config.toml
n_experts = 48
moe_layers = [0, 1, 2, 3, 4, 5, 6, 7, 8, 9, 10, 11, 12]
normalize_top_k = true
lr_router = 0.000794
n_head = 2
head_dim = 64
norm = "layernorm"
norm_place = "pre"
positions = "alibi"
schedule = "wsd"
decay_fraction = 0.618
batch_tokens = [65536, 131072, 262144]
doc_mask = true
z_loss = 0.0001
Below are experts of layer 10 (counted from 0) of a mixture-of-experts language model. Rows are named router (the router's row for the expert), down (a neuron's output weights, with its number) and show model dimensions 0-127. Each number is 50 + 10 x the weight over its row's rms, rounded and kept within 0 to 99.
After each expert's rows: a language model's description of what the expert responds to. This comes from a sample of Wikipedia text that the model never trained on.

# expert 31
router:61 51 42 39 60 38 48 44 44 69 68 37 42 59 46 49 45 51 64 69 58 66 49 63 39 44 55 40 52 49 57 53 39 35 44 47 46 54 52 39 56 53 45 40 51 54 59 47 54 52 48 50 71 47 43 63 60 59 50 53 30 44 40 64 52 58 60 35 32 60 62 55 71 52 37 56 34 52 59 33 58 27 63 43 47 43 49 57 68 37 53 60 65 48 63 49 57 49 32 50 53 55 41 58 34 50 60 58 59 52 34 46 43 46 44 64 56 45 54 38 55 64 38 69 44 37 63 47
down1:46 63 59 58 44 45 47 43 48 39 55 72 54 31 60 54 41 58 42 58 48 48 51 46 35 70 58 56 64 55 46 42 42 54 42 47 74 32 42 52 78 39 55 59 44 62 54 53 49 47 48 64 64 49 38 50 45 30 31 46 54 41 62 58 51 41 63 55 47 49 59 37 44 56 63 50 38 55 57 54 62 54 41 50 46 56 53 42 52 69 31 55 55 69 50 29 49 46 37 79 50 51 52 51 56 64 56 45 54 45 64 34 59 59 38 59 59 49 51 35 47 64 59 56 41 49 51 51
down2:54 56 81 45 46 47 70 68 63 34 62 50 52 67 54 50 28 55 53 38 40 47 69 36 37 46 56 46 47 24 44 49 43 60 60 53 59 53 70 51 55 49 59 62 56 50 51 39 43 54 59 50 52 37 37 54 55 60 46 50 53 45 58 42 35 36 49 41 54 64 50 47 52 40 45 34 62 61 59 57 57 59 40 53 31 52 44 44 62 36 48 64 55 55 59 65 40 43 36 50 42 55 54 40 41 46 50 43 52 39 61 31 53 55 42 44 40 36 52 43 49 40 35 66 49 41 64 41
It responds to: Table separators. Pipe characters and separators opening or splitting table cells and list lines, plus country codes like USA, ESP, FRA.

# expert 44
router:59 30 41 49 71 30 44 56 50 60 73 44 39 55 55 30 43 64 59 57 60 65 54 62 50 52 58 43 51 51 48 44 40 55 45 46 41 63 53 46 59 67 50 44 50 52 60 41 56 40 50 57 52 54 56 61 57 57 39 43 38 45 34 59 62 63 50 41 49 47 51 70 52 57 31 63 30 26 50 53 46 56 61 49 58 37 46 67 65 51 43 50 52 67 51 52 47 35 39 31 47 43 63 42 44 52 39 54 56 56 51 69 35 44 46 48 47 47 56 46 64 57 35 43 31 43 51 32
down4:40 47 47 36 42 42 47 51 34 58 54 45 45 59 43 49 49 49 38 56 40 45 46 56 45 37 45 48 45 40 44 70 72 49 53 50 46 51 47 31 43 45 49 54 51 57 41 62 55 51 41 62 69 44 53 54 42 56 64 55 45 54 67 61 47 52 48 48 28 61 54 53 58 51 38 40 54 58 49 44 50 34 54 50 37 56 76 50 58 52 51 63 50 39 51 59 39 65 38 46 51 63 50 53 49 48 49 46 52 59 32 00 46 64 50 56 55 55 41 56 47 40 61 61 40 49 62 51
down5:59 41 35 65 59 41 47 66 61 41 48 26 61 48 56 55 51 41 37 37 51 42 46 58 50 42 57 37 47 61 46 21 58 55 54 45 58 16 44 48 44 60 48 39 61 35 26 62 69 34 50 47 43 42 48 55 51 42 48 48 38 50 41 56 32 60 71 30 46 36 43 55 40 36 35 54 50 58 61 51 40 39 51 43 46 36 48 58 63 50 67 57 61 49 43 40 46 45 63 58 42 59 49 46 46 46 58 53 46 37 55 40 50 56 46 46 43 54 56 51 46 64 53 50 52 51 68 48
It responds to: Opening brackets, quotes, headings. Opening parentheses and quotation marks after a name or verb, plus line breaks, dashes and == heading markers that open lines and sections.

# expert 19
router:57 58 32 55 61 54 51 47 44 56 54 49 44 27 60 22 50 52 57 67 52 62 31 63 42 53 54 38 37 43 46 65 36 51 64 41 37 55 49 36 43 53 36 45 49 62 62 43 49 58 62 57 60 56 51 57 38 30 64 43 41 57 59 52 47 59 51 37 43 58 51 59 57 53 35 51 43 25 59 41 63 48 56 47 68 49 50 52 49 42 53 67 56 59 52 56 55 49 37 35 54 54 50 59 38 33 57 47 53 59 29 49 44 40 45 59 70 43 46 57 76 62 47 57 49 55 48 53
down1:60 48 57 64 45 55 52 59 56 49 62 36 54 56 48 39 55 32 55 46 61 51 68 52 30 50 68 43 37 43 49 42 67 48 59 83 57 46 48 65 44 36 39 57 63 52 51 47 61 56 38 69 48 42 48 57 62 52 44 43 45 43 49 65 48 55 54 49 65 58 59 59 56 60 29 55 30 60 42 62 45 44 31 57 42 30 60 41 43 43 44 54 61 55 50 39 58 45 44 41 51 47 49 40 53 51 56 60 46 53 31 51 43 38 64 32 41 51 56 52 45 58 48 35 45 46 62 24
down2:40 56 54 47 54 47 48 45 56 59 76 41 50 40 50 39 76 48 39 49 56 50 32 49 59 50 28 43 49 70 66 50 49 43 44 47 62 39 51 37 52 32 58 43 37 44 72 40 55 48 57 43 61 58 52 42 22 52 40 44 57 45 53 50 46 57 58 61 50 40 42 34 58 43 52 46 44 45 48 28 50 63 58 56 52 51 46 45 52 36 77 51 36 62 50 51 44 60 57 52 46 60 53 49 28 62 44 42 44 39 53 43 59 38 41 26 53 56 52 56 44 33 50 63 59 54 42 58
It responds to: Action verbs and endings. Verbs taking an object in narrative prose, or their endings, such as took, led, wrote, using, including, upheld, recording.

# expert 22
router:58 44 46 64 50 39 59 37 52 66 47 45 46 41 58 40 60 45 59 61 56 54 36 55 41 44 74 48 40 61 63 51 45 48 48 41 52 37 55 52 51 72 49 50 40 65 45 42 60 58 55 50 57 55 52 45 38 56 54 66 44 48 45 49 67 61 47 37 54 65 66 60 66 60 44 41 47 46 50 37 56 37 62 49 53 35 69 60 51 46 46 55 49 60 46 44 44 33 16 41 39 55 51 63 38 50 59 55 83 46 50 52 47 37 36 51 53 52 48 42 61 62 38 57 32 37 59 42
down1:57 55 18 46 48 58 58 53 57 48 49 42 79 57 50 57 55 46 52 47 55 48 52 48 52 52 48 29 57 60 47 48 47 45 68 51 35 48 38 53 34 54 47 56 44 53 47 43 57 43 53 50 46 42 37 59 67 48 50 61 54 72 54 63 39 65 39 44 45 23 54 55 58 38 35 60 25 43 52 68 51 47 52 57 54 52 70 57 38 37 34 51 50 52 52 47 51 44 61 63 54 64 42 47 35 45 43 48 41 71 51 55 62 58 65 45 60 58 61 43 50 50 43 63 66 42 33 56
down2:49 35 56 61 40 51 61 48 45 28 60 65 42 45 51 50 38 41 42 36 42 50 28 56 44 54 41 51 35 53 41 61 64 46 37 53 50 52 55 43 51 44 41 32 52 53 69 54 48 44 47 52 52 37 54 37 42 72 40 54 40 58 51 46 49 49 44 55 46 44 30 37 18 46 63 47 50 61 64 44 43 52 49 67 54 51 54 49 63 58 33 65 62 51 53 51 76 44 56 49 61 48 48 49 32 41 63 49 43 53 40 39 51 56 36 63 63 48 46 66 48 43 47 41 25 57 45 38
It responds to: Digits in tables. Single digits beginning numbers in tables, scores, years and model codes, plus capital-letter pairs like AR, CA, IL.

# expert 18
router:56 40 34 37 50 30 55 41 52 60 59 39 52 37 50 39 56 58 57 46 59 61 41 55 33 42 56 50 54 37 46 75 34 53 51 24 58 64 42 48 41 67 40 39 53 48 58 69 49 48 60 68 67 44 71 64 31 72 67 43 38 39 49 51 58 52 47 42 57 72 64 32 55 54 43 59 51 42 64 44 52 38 46 50 47 52 50 54 52 59 32 57 53 64 46 50 54 43 54 38 39 67 45 49 44 39 45 67 56 46 51 52 45 47 47 42 52 49 62 42 56 45 48 60 45 52 59 50
down2:51 46 57 46 65 60 45 42 58 65 28 55 48 51 36 52 67 59 43 46 26 51 55 51 69 37 43 44 49 67 54 39 68 38 47 59 73 44 63 40 45 35 52 54 36 65 51 37 67 43 61 46 31 54 35 47 60 36 60 54 54 64 55 39 63 64 49 57 45 37 50 67 67 50 58 61 34 48 60 47 56 44 40 59 52 48 62 50 52 47 47 37 41 56 60 44 58 38 61 57 49 55 57 60 41 46 45 31 54 70 40 50 49 49 51 48 51 35 40 51 45 52 32 51 55 46 48 33
down3:58 54 46 38 38 54 58 56 52 39 27 34 34 34 54 56 50 40 29 50 51 44 57 53 46 50 60 69 29 42 35 51 54 57 40 53 66 46 38 48 56 52 58 63 67 58 47 48 50 41 39 49 36 53 41 46 61 58 39 59 66 47 55 46 31 49 41 39 33 46 51 41 62 41 46 60 54 49 39 55 66 51 56 42 58 49 51 30 42 52 25 43 60 46 44 47 54 46 46 53 67 61 46 74 55 45 38 36 29 50 61 49 58 39 50 40 63 48 69 33 48 53 47 46 63 48 48 59
It responds to: Plural noun endings. Plural "s" and plural nouns after numbers or counts, such as years, km, members, children, males, attacks, in census and sports text.

# expert 17
router:61 53 43 37 53 46 41 30 74 47 67 43 53 53 46 44 50 57 59 62 59 65 35 46 50 52 67 48 32 52 50 57 44 51 47 36 39 50 43 47 50 65 40 33 51 46 40 42 65 42 71 64 45 50 44 58 33 47 48 45 53 53 41 66 55 49 62 48 53 64 48 50 45 65 57 52 43 48 43 56 50 61 69 51 63 52 54 64 56 23 32 61 64 46 53 39 57 30 39 48 50 61 43 43 52 57 43 61 55 40 51 61 35 37 42 50 43 62 54 46 55 66 37 71 61 47 50 35
down0:37 42 56 58 53 44 37 40 58 53 55 64 43 53 48 32 55 57 53 31 35 45 44 41 66 49 52 67 55 58 52 47 56 52 41 55 55 58 33 50 47 57 54 57 39 54 66 51 44 58 33 51 45 27 34 58 58 41 51 49 46 71 38 39 53 41 50 48 46 45 57 64 45 52 54 51 34 46 56 59 63 39 70 54 38 58 47 60 49 48 32 19 42 59 44 68 34 65 64 60 65 47 40 55 27 63 61 59 41 57 43 46 44 38 45 60 57 49 58 54 55 51 63 61 38 53 43 52
down1:40 49 50 54 46 46 40 55 38 65 46 69 31 39 54 34 41 58 62 40 33 32 57 52 27 56 57 56 49 66 35 46 49 48 44 54 42 49 34 39 41 60 35 48 49 59 45 51 52 40 46 61 27 51 50 54 60 60 40 48 58 61 52 58 62 48 51 66 31 61 49 48 32 59 50 64 46 44 60 58 63 50 37 51 42 58 52 55 60 54 62 56 71 45 36 45 60 31 67 61 52 33 44 42 58 63 75 45 48 56 48 58 44 48 39 62 54 48 63 42 58 34 61 51 52 57 51 52
It responds to: Hyphens and name prefixes. Hyphens joining numbers or compounds (10-team, over-the-top), spaces before units, and word-starting prefixes like re, pro, Ne, De, Le.

# expert 33
router:47 35 41 41 48 52 49 41 65 66 48 52 30 55 36 41 59 35 59 54 54 57 35 63 38 44 53 25 45 48 60 58 38 44 53 49 67 57 57 45 47 51 46 53 39 59 65 34 51 49 47 68 46 64 60 51 48 42 67 65 39 52 46 63 61 67 47 44 34 62 62 69 61 70 43 60 44 48 44 55 52 27 57 62 47 42 43 56 63 27 35 58 45 54 52 42 52 39 48 39 52 51 48 57 47 46 46 58 61 68 51 51 41 35 53 53 57 45 57 43 47 52 42 70 45 35 64 42
down0:45 24 32 60 42 47 49 30 36 46 70 53 51 36 49 47 47 35 47 61 57 53 49 55 66 32 65 63 50 54 44 37 57 43 52 55 43 38 60 52 53 46 42 60 58 46 36 33 63 46 55 59 52 48 38 46 41 53 46 37 46 48 47 52 37 63 57 62 52 53 43 33 51 56 76 49 44 45 69 38 52 61 52 39 55 50 48 35 68 45 51 51 48 61 52 47 34 39 44 41 47 48 61 50 35 61 62 67 47 58 53 49 53 52 46 70 76 65 29 46 48 48 60 56 49 35 55 52
down1:52 47 93 56 52 53 50 50 45 45 49 61 46 61 56 53 47 33 50 56 50 53 45 61 47 59 59 57 39 46 45 49 56 69 53 50 63 53 34 36 50 59 63 51 43 41 58 50 50 54 49 46 62 51 33 61 56 51 40 37 52 52 60 47 50 45 54 37 41 52 51 51 41 47 56 50 43 54 51 45 52 56 62 51 46 57 38 61 42 48 42 58 41 44 51 53 48 54 53 47 51 49 57 52 50 44 57 58 68 61 73 00 44 48 68 58 60 54 33 42 49 51 56 52 60 55 41 58
It responds to: Nationality and proper adjectives. Nationality and proper adjectives starting names, such as United (States), American, British, National, Serbian, often in biography openings.

# expert 43
router:73 43 46 37 56 48 74 37 64 66 69 43 52 59 39 40 70 55 44 54 59 44 48 64 28 42 62 38 51 66 52 58 47 50 62 36 60 49 54 49 46 57 48 51 42 71 60 49 57 56 47 55 54 58 50 45 57 56 56 46 46 55 33 57 51 59 46 33 52 47 48 59 64 59 39 43 37 32 62 29 68 47 59 49 54 54 46 62 49 29 51 50 43 44 62 49 49 37 56 31 67 45 37 51 44 57 34 55 58 57 49 48 45 40 41 61 50 59 32 46 60 61 34 57 48 37 56 43
down0:65 50 69 59 53 56 36 36 58 62 56 53 66 62 49 59 48 54 53 44 51 70 65 51 41 41 54 41 58 51 40 30 46 65 45 45 39 49 59 57 38 72 50 45 57 49 54 55 68 49 51 60 53 79 42 56 26 61 47 59 41 46 31 52 39 56 50 53 56 47 60 31 46 32 58 63 44 51 61 41 56 46 37 52 42 52 41 53 38 45 63 57 52 45 47 24 47 57 52 64 42 43 58 45 57 45 52 49 60 38 38 25 56 69 36 59 55 53 48 49 46 46 50 48 59 42 59 53
down1:50 29 53 50 46 24 56 52 42 39 56 52 57 46 47 50 44 53 41 61 51 47 37 56 48 61 63 56 60 49 29 37 37 42 36 62 41 56 53 33 59 54 45 46 43 60 40 61 40 53 46 59 31 47 47 39 33 53 30 64 48 41 35 61 51 49 57 33 58 43 48 69 67 63 51 50 38 65 30 47 46 49 50 71 57 53 59 62 55 46 65 62 40 42 43 54 44 36 59 48 66 41 61 61 49 40 53 52 65 44 48 50 41 50 37 55 39 55 37 49 37 48 39 64 53 48 52 74
It responds to: Articles and possessives. The articles the and a and possessives like his, its, their, starting noun phrases after prepositions or verbs in prose.

# expert 46
router:56 51 37 50 63 34 45 54 57 70 49 26 50 27 42 38 64 53 50 46 66 63 41 58 45 41 56 40 55 63 48 52 34 44 39 52 69 41 54 52 44 61 40 32 48 45 54 53 50 52 47 39 56 70 39 67 46 44 52 38 47 45 34 52 46 51 45 41 71 63 56 56 63 55 49 47 55 55 57 40 57 47 57 60 71 47 46 66 62 44 43 55 55 52 44 38 63 47 53 51 62 64 30 49 37 57 42 56 71 39 29 58 33 40 46 57 37 42 56 46 59 68 45 52 41 42 51 56
down0:64 61 34 55 53 34 49 48 39 58 28 41 54 60 41 57 49 67 40 46 53 59 62 40 60 52 45 60 46 54 47 65 56 42 43 48 52 51 62 53 64 49 46 48 54 28 60 58 55 70 43 66 31 26 60 45 52 49 34 57 48 44 43 45 75 58 51 58 57 61 43 47 50 42 42 39 59 46 58 49 74 49 58 43 55 63 43 46 57 35 47 49 65 49 51 71 69 48 39 61 48 48 56 65 52 62 35 47 41 43 52 45 39 34 37 27 50 57 39 51 47 44 48 55 39 61 46 52
down1:44 55 48 50 25 59 37 57 72 64 49 41 40 62 46 61 52 42 35 31 63 36 45 30 67 44 51 34 47 65 47 61 51 66 42 41 61 58 51 52 63 38 41 74 36 59 63 63 65 51 46 44 53 53 45 56 51 54 60 51 40 52 69 60 45 60 42 67 58 57 47 52 36 62 55 60 39 43 54 54 60 50 60 44 52 51 55 59 42 47 62 53 47 59 58 47 41 43 62 55 51 38 46 68 44 54 53 37 44 36 65 42 49 36 45 51 41 43 56 47 40 62 36 52 62 53 33 38
It responds to: Verb-phrase function words. Infinitive "to", modals and negation (would, can, may, not) and quantifiers like all, any, typically before a verb.

# expert 34
router:49 31 45 53 60 38 69 34 54 60 67 43 45 51 62 45 43 53 58 68 56 55 21 61 41 50 63 50 62 34 43 53 34 42 53 48 48 52 38 38 54 49 42 58 46 58 51 50 67 63 34 72 53 44 64 58 36 51 60 53 40 47 68 43 69 49 45 44 58 62 51 59 47 54 37 48 39 44 66 30 60 35 51 51 45 54 64 66 57 47 45 58 65 56 36 41 59 36 57 42 50 61 39 47 44 50 34 62 44 46 47 69 40 49 55 47 62 57 52 39 46 48 42 54 47 36 54 42
down2:55 75 43 41 51 36 48 44 37 43 43 57 50 50 51 48 46 51 61 56 60 75 48 58 42 37 27 44 48 34 60 44 46 69 55 34 58 34 58 46 29 47 39 68 56 35 36 64 57 40 37 49 55 38 62 67 62 42 55 50 38 42 50 59 55 55 37 64 51 47 45 32 47 49 41 56 60 54 45 63 56 61 56 51 48 69 56 49 41 39 48 50 51 45 68 48 42 45 65 47 52 38 50 62 58 41 34 51 51 36 55 70 49 70 38 58 46 41 51 55 38 62 61 52 52 52 44 50
down3:71 55 35 49 48 42 56 41 38 45 45 50 47 51 57 54 46 40 48 35 58 59 54 61 33 45 61 42 41 28 47 53 64 54 59 39 48 49 42 54 55 58 45 49 66 45 52 63 58 56 72 43 54 40 41 59 59 71 56 52 35 49 49 52 58 50 61 55 66 52 36 49 54 26 44 57 34 65 48 54 46 55 44 43 38 55 48 64 40 59 52 53 57 63 74 52 49 39 40 64 51 46 60 81 43 44 43 63 62 41 35 58 59 46 45 55 54 59 53 37 50 40 41 55 65 64 56 71
It responds to: Acronyms and name middles. Letters inside uppercase acronyms and the middle of foreign names, e.g. FC, PSIP, ESPN, Mus-s-oorie, Rum-s-feld, Ga-ut-eng.

# expert 5
router:63 48 37 50 58 33 58 53 57 69 54 41 42 46 43 37 56 50 64 50 55 58 46 66 40 53 68 53 52 60 61 52 41 42 47 47 51 56 67 18 35 59 47 30 51 66 58 51 60 58 31 62 48 39 57 47 49 56 54 53 49 49 49 56 62 62 54 45 48 63 39 43 59 51 44 68 50 50 51 53 69 44 79 63 55 25 46 63 47 29 50 55 54 59 54 31 45 52 38 43 42 47 39 53 44 41 44 45 35 43 51 62 46 29 45 35 51 44 47 43 49 53 50 63 53 43 59 45
down1:46 50 44 58 41 43 50 41 53 41 55 63 46 60 61 49 50 51 57 45 62 73 40 78 61 33 38 53 53 47 43 49 43 39 65 46 38 36 43 47 47 54 42 35 37 63 43 35 52 64 47 55 51 64 40 50 72 45 36 56 36 50 54 49 39 38 60 60 62 53 69 43 41 61 73 56 56 46 39 35 34 41 41 43 57 52 62 41 56 68 59 52 50 34 49 60 53 47 57 49 41 58 40 67 51 58 59 62 66 41 53 40 45 42 48 53 72 57 44 54 41 43 50 55 57 44 54 72
down2:43 51 35 61 50 71 57 51 67 36 53 41 48 57 50 50 58 39 45 48 54 33 46 57 55 44 35 48 45 52 60 48 46 32 41 51 37 59 46 52 49 36 48 61 58 68 45 50 52 48 53 49 35 62 60 50 43 52 42 59 35 57 43 72 56 54 48 47 47 54 65 47 44 74 39 52 46 54 58 64 49 52 66 29 50 32 30 46 40 40 38 53 26 43 56 35 55 55 36 31 35 48 56 56 35 44 65 40 29 33 35 42 45 51 53 58 43 65 52 60 56 54 60 41 55 44 49 60
It responds to: List bullets and field starts. Line-initial hyphens, spaces and bullets beginning infobox fields or table cells, plus field labels like Total, Height, Length, Mean.

# expert 20
router:58 39 53 52 53 34 40 51 59 50 47 29 32 50 42 49 55 45 65 44 57 53 36 56 37 45 51 35 46 52 53 72 47 20 62 44 36 76 50 42 49 57 42 53 45 59 54 41 55 37 44 49 64 56 52 56 67 44 51 55 50 44 49 36 60 51 60 46 43 57 56 36 50 58 50 54 50 40 44 59 50 45 51 66 49 32 53 49 60 44 42 59 66 53 50 36 58 57 43 44 55 52 45 48 42 51 59 54 62 60 26 82 39 52 46 45 54 54 59 42 68 77 37 46 47 36 54 57
down0:42 41 60 36 57 50 41 54 39 43 42 55 54 56 47 53 48 50 44 50 26 69 49 43 49 41 49 59 54 55 29 44 47 50 56 76 52 61 39 60 58 57 38 50 50 69 41 58 31 32 51 48 24 36 53 54 48 37 29 47 46 64 59 31 47 34 39 42 41 55 39 40 42 63 53 53 36 63 46 59 53 45 45 48 65 49 52 58 50 39 28 62 61 40 56 65 54 38 48 34 61 48 57 58 54 52 46 60 65 46 44 70 42 41 53 52 41 65 51 43 47 66 41 52 43 54 50 51
down1:48 59 28 61 45 40 63 47 46 57 42 65 49 67 41 61 44 34 59 54 50 59 64 43 43 51 57 35 41 55 20 62 51 57 60 30 46 40 57 67 50 51 52 44 42 44 48 53 40 33 48 66 43 54 54 51 38 62 24 41 49 42 53 62 54 65 62 56 37 35 54 36 48 44 33 51 39 36 45 72 46 40 64 36 64 52 53 50 50 62 51 52 41 39 61 38 51 39 58 63 42 53 57 60 43 52 45 41 52 60 40 55 46 58 42 46 57 43 57 40 60 33 42 58 47 50 46 37
It responds to: Name-initial syllables. Opening syllables of personal and place names after a first name or table bar, such as Mar, San, Bar, Mil in Milete, Bond.

# expert 11
router:49 46 42 42 52 38 65 44 40 65 59 46 41 44 38 37 68 67 50 55 57 57 40 51 33 37 44 38 49 49 53 56 48 46 45 33 50 46 64 39 50 62 38 49 43 52 67 42 48 52 41 73 46 51 51 66 43 52 58 51 39 48 45 57 58 54 60 50 50 49 59 60 50 71 48 57 36 55 47 42 70 52 64 48 43 35 52 63 62 35 43 57 59 60 60 41 44 45 44 38 47 47 57 48 48 49 60 60 66 54 34 54 37 35 36 64 39 58 43 21 68 71 46 58 44 49 72 48
down1:52 51 39 51 52 48 66 54 52 40 50 49 41 50 54 40 62 60 58 54 46 44 42 61 57 45 29 72 51 39 55 43 40 53 50 58 49 56 29 47 40 53 57 37 41 56 40 48 36 39 41 52 63 49 49 50 56 44 47 53 46 49 61 66 28 32 55 41 71 49 62 48 53 44 60 37 42 77 36 43 46 39 58 61 50 45 46 50 52 25 43 70 35 54 53 39 47 47 60 54 52 42 56 59 58 61 62 43 50 66 63 38 58 60 31 66 62 61 54 45 31 48 58 56 62 63 38 58
down2:64 50 33 70 69 62 29 51 43 38 44 45 63 46 40 57 47 42 45 49 54 79 34 63 37 49 59 55 43 53 45 52 38 44 38 37 58 60 43 44 47 47 43 45 35 37 63 55 56 60 52 53 37 33 68 55 57 47 55 40 59 56 61 67 67 45 48 66 45 51 50 27 51 56 38 47 60 58 53 66 38 43 46 40 52 46 45 41 56 59 60 60 44 37 49 56 46 53 58 46 51 55 57 49 42 61 51 59 31 38 56 50 61 49 50 44 55 59 58 64 63 29 41 60 46 48 64 35
It responds to: Articles and list starts. Articles the, an, a and The after of, in, to or line breaks, plus table pipes and list dashes starting entries.

# expert 2
router:44 45 35 51 69 36 51 40 63 72 45 34 36 49 56 49 41 62 55 67 55 51 45 63 45 50 52 38 60 61 56 49 52 46 53 40 52 55 47 49 26 53 45 38 37 53 40 55 56 57 56 43 50 48 53 56 54 58 47 35 46 28 46 52 50 59 40 38 55 64 51 56 42 66 53 42 37 38 37 37 58 51 52 58 55 51 44 48 61 51 40 68 57 62 63 55 48 48 53 54 59 63 38 63 34 51 40 56 72 68 58 50 40 49 34 45 55 59 43 28 61 67 41 68 49 54 80 49
down0:44 51 64 64 55 62 37 64 65 57 55 57 50 61 49 52 37 60 41 51 60 36 59 29 61 59 38 67 38 54 54 63 47 48 61 55 35 72 49 43 28 45 46 57 53 48 43 43 58 45 55 40 35 41 53 37 62 64 21 37 57 59 48 52 47 56 40 48 40 60 56 54 57 42 63 53 39 57 39 61 52 67 50 54 57 42 43 35 45 40 56 34 64 35 47 61 50 53 49 38 66 54 48 33 52 59 56 56 62 47 51 57 38 42 48 45 54 49 38 37 59 69 53 59 69 56 59 50
down1:56 49 23 35 68 50 43 52 58 37 65 52 46 53 44 50 56 58 55 37 42 50 66 44 59 47 44 44 65 56 47 54 52 51 57 53 37 38 48 50 38 69 68 41 43 65 49 69 60 47 44 44 42 36 59 59 65 26 47 58 49 45 45 53 55 53 57 49 28 40 69 57 63 44 37 38 40 35 57 32 53 60 55 48 40 71 52 40 55 39 40 51 57 62 56 49 47 36 42 67 49 44 60 49 46 47 42 43 50 64 31 58 53 56 35 29 54 58 61 43 46 46 51 41 41 55 51 47
It responds to: Commas and coordinators. Commas, "and", "or", "&" and semicolons joining list items, plus Latin-style prefixes and particles like ex-, de, pre-, per-, trans-.

# expert 30
router:59 47 48 49 56 48 57 22 46 52 59 35 39 48 46 59 54 44 54 48 59 60 27 61 42 58 56 54 50 37 54 48 15 48 49 49 50 42 31 40 46 71 48 52 45 58 57 53 59 33 59 53 64 45 51 52 57 54 42 50 50 57 52 62 51 82 68 46 50 51 48 56 58 54 39 65 38 29 65 43 57 46 54 48 68 49 52 69 45 32 39 56 66 60 67 41 48 29 49 54 60 52 44 39 28 57 43 56 55 52 48 56 44 49 48 57 38 50 51 46 57 56 46 56 36 51 56 46
down0:48 53 59 67 46 60 39 46 42 35 51 30 75 50 59 63 44 39 72 57 54 68 46 60 49 63 21 52 53 45 53 67 40 49 57 66 51 58 35 46 31 59 57 40 49 37 42 38 52 64 45 47 51 48 66 53 51 66 29 41 51 46 40 54 76 64 56 42 51 44 42 67 48 44 45 46 43 50 46 55 60 49 57 59 56 58 53 42 56 54 49 42 54 62 55 46 44 44 54 61 67 43 53 43 50 59 56 48 63 36 58 26 56 56 66 45 49 52 33 41 48 47 48 49 45 53 37 55
down1:40 63 46 31 49 46 47 38 41 72 53 54 45 50 41 51 62 76 68 43 65 36 56 46 58 31 36 50 46 47 73 54 39 56 50 44 65 33 53 60 64 42 32 57 52 44 64 60 57 64 63 47 43 58 41 40 58 67 49 50 47 47 46 50 40 54 55 44 54 41 56 49 58 32 57 46 64 70 58 56 49 58 56 47 41 61 54 41 53 42 31 45 44 50 57 22 56 47 63 59 45 44 57 62 59 44 43 57 47 63 61 65 42 57 47 49 59 51 43 61 43 52 57 33 32 52 40 53
It responds to: Name-initial capitals. Capital letters or first syllables opening proper names of places, clubs and people, such as Ha-iti, Ca-ss, Ne-tanya, M-edina.

# expert 6
router:58 48 49 40 48 48 59 30 47 60 60 36 35 28 52 44 45 60 56 61 55 51 51 50 47 40 52 38 56 51 55 63 43 43 59 39 57 71 40 48 29 57 32 33 53 51 63 41 53 58 35 63 58 66 56 53 41 40 60 40 38 47 49 53 59 51 41 35 52 53 50 35 64 60 41 47 41 49 40 44 77 55 61 40 55 41 60 61 53 48 47 70 73 71 45 47 59 50 37 50 63 68 42 53 51 57 56 62 61 55 52 50 49 45 46 58 60 55 48 46 60 52 29 46 28 46 54 43
down1:44 63 35 36 50 47 58 52 66 42 71 45 50 39 45 57 36 59 71 59 39 57 57 33 37 54 63 36 60 42 49 54 40 40 44 55 59 53 40 64 66 48 52 48 55 48 44 36 39 40 53 49 40 50 52 62 57 42 54 53 53 59 48 35 49 41 52 46 45 53 36 51 45 48 50 71 40 50 56 51 57 59 65 59 33 59 58 56 57 45 35 54 50 43 67 50 45 61 42 52 34 40 44 72 50 51 36 49 53 69 45 60 55 38 35 62 45 60 45 34 38 26 61 47 50 36 73 60
down2:64 60 38 51 36 50 53 56 66 55 67 42 44 31 49 53 63 36 56 59 45 48 45 35 52 51 39 62 47 47 50 53 48 51 53 27 63 40 48 46 48 46 62 54 46 51 43 45 49 52 62 42 41 28 62 41 45 67 38 73 55 41 52 30 60 65 52 43 43 55 37 41 46 38 43 53 49 50 66 48 46 63 62 47 41 53 51 58 36 63 25 43 49 60 51 60 51 46 55 61 53 52 36 61 48 55 45 53 44 38 84 63 38 50 51 44 47 46 45 33 69 59 57 47 50 67 60 42
It responds to: Clause-opening connectives. Words that start a new clause, such as where, which, when, who, that, However, and pronouns like he or they, plus commas and periods closing clauses in narrative.

# expert 26
router:59 40 33 53 69 45 53 41 50 54 45 41 54 37 62 53 57 46 63 50 53 51 32 58 41 39 53 53 39 63 50 69 35 49 56 42 41 42 48 48 60 53 49 39 44 47 49 40 53 53 42 42 48 51 68 62 58 60 60 48 39 42 41 63 76 42 57 47 39 43 63 49 51 54 44 42 28 37 62 41 58 52 64 50 55 44 48 57 67 53 31 79 59 42 49 51 65 52 48 26 46 61 38 64 58 19 62 49 62 45 45 64 32 51 56 65 49 48 49 50 57 48 47 47 52 52 50 59
down0:53 58 49 49 33 50 43 54 57 44 33 59 44 43 59 43 35 51 41 38 45 42 56 31 64 38 55 67 71 60 40 49 55 40 49 55 55 59 49 35 52 48 56 52 44 60 43 52 38 27 45 49 63 46 54 75 68 54 32 48 56 47 56 35 50 58 59 46 52 46 36 51 52 53 45 31 53 55 47 47 52 35 62 53 57 58 54 58 55 26 47 50 57 48 55 58 54 65 37 58 48 60 30 51 40 67 43 46 39 41 47 63 53 58 77 45 65 79 61 46 53 42 58 38 47 47 48 57
down1:34 57 41 59 73 70 57 52 50 45 48 54 43 68 43 52 53 54 45 41 65 72 51 55 34 34 38 68 58 45 47 55 63 45 49 42 50 47 25 38 63 53 53 47 60 59 50 53 41 48 51 64 58 48 48 52 61 43 41 51 46 82 35 37 55 46 56 47 55 39 56 48 52 43 46 48 38 57 62 56 42 45 41 58 63 41 55 64 59 71 39 48 52 33 54 50 41 48 50 50 58 46 47 32 37 51 46 58 58 55 44 73 61 57 45 35 37 38 66 52 42 43 36 53 62 41 48 62
It responds to: Mid-word stem pieces. Word-stem pieces early in common words, often after "was/were/be", such as es-cort, en-lar-ged, based, built, focus, contribut-.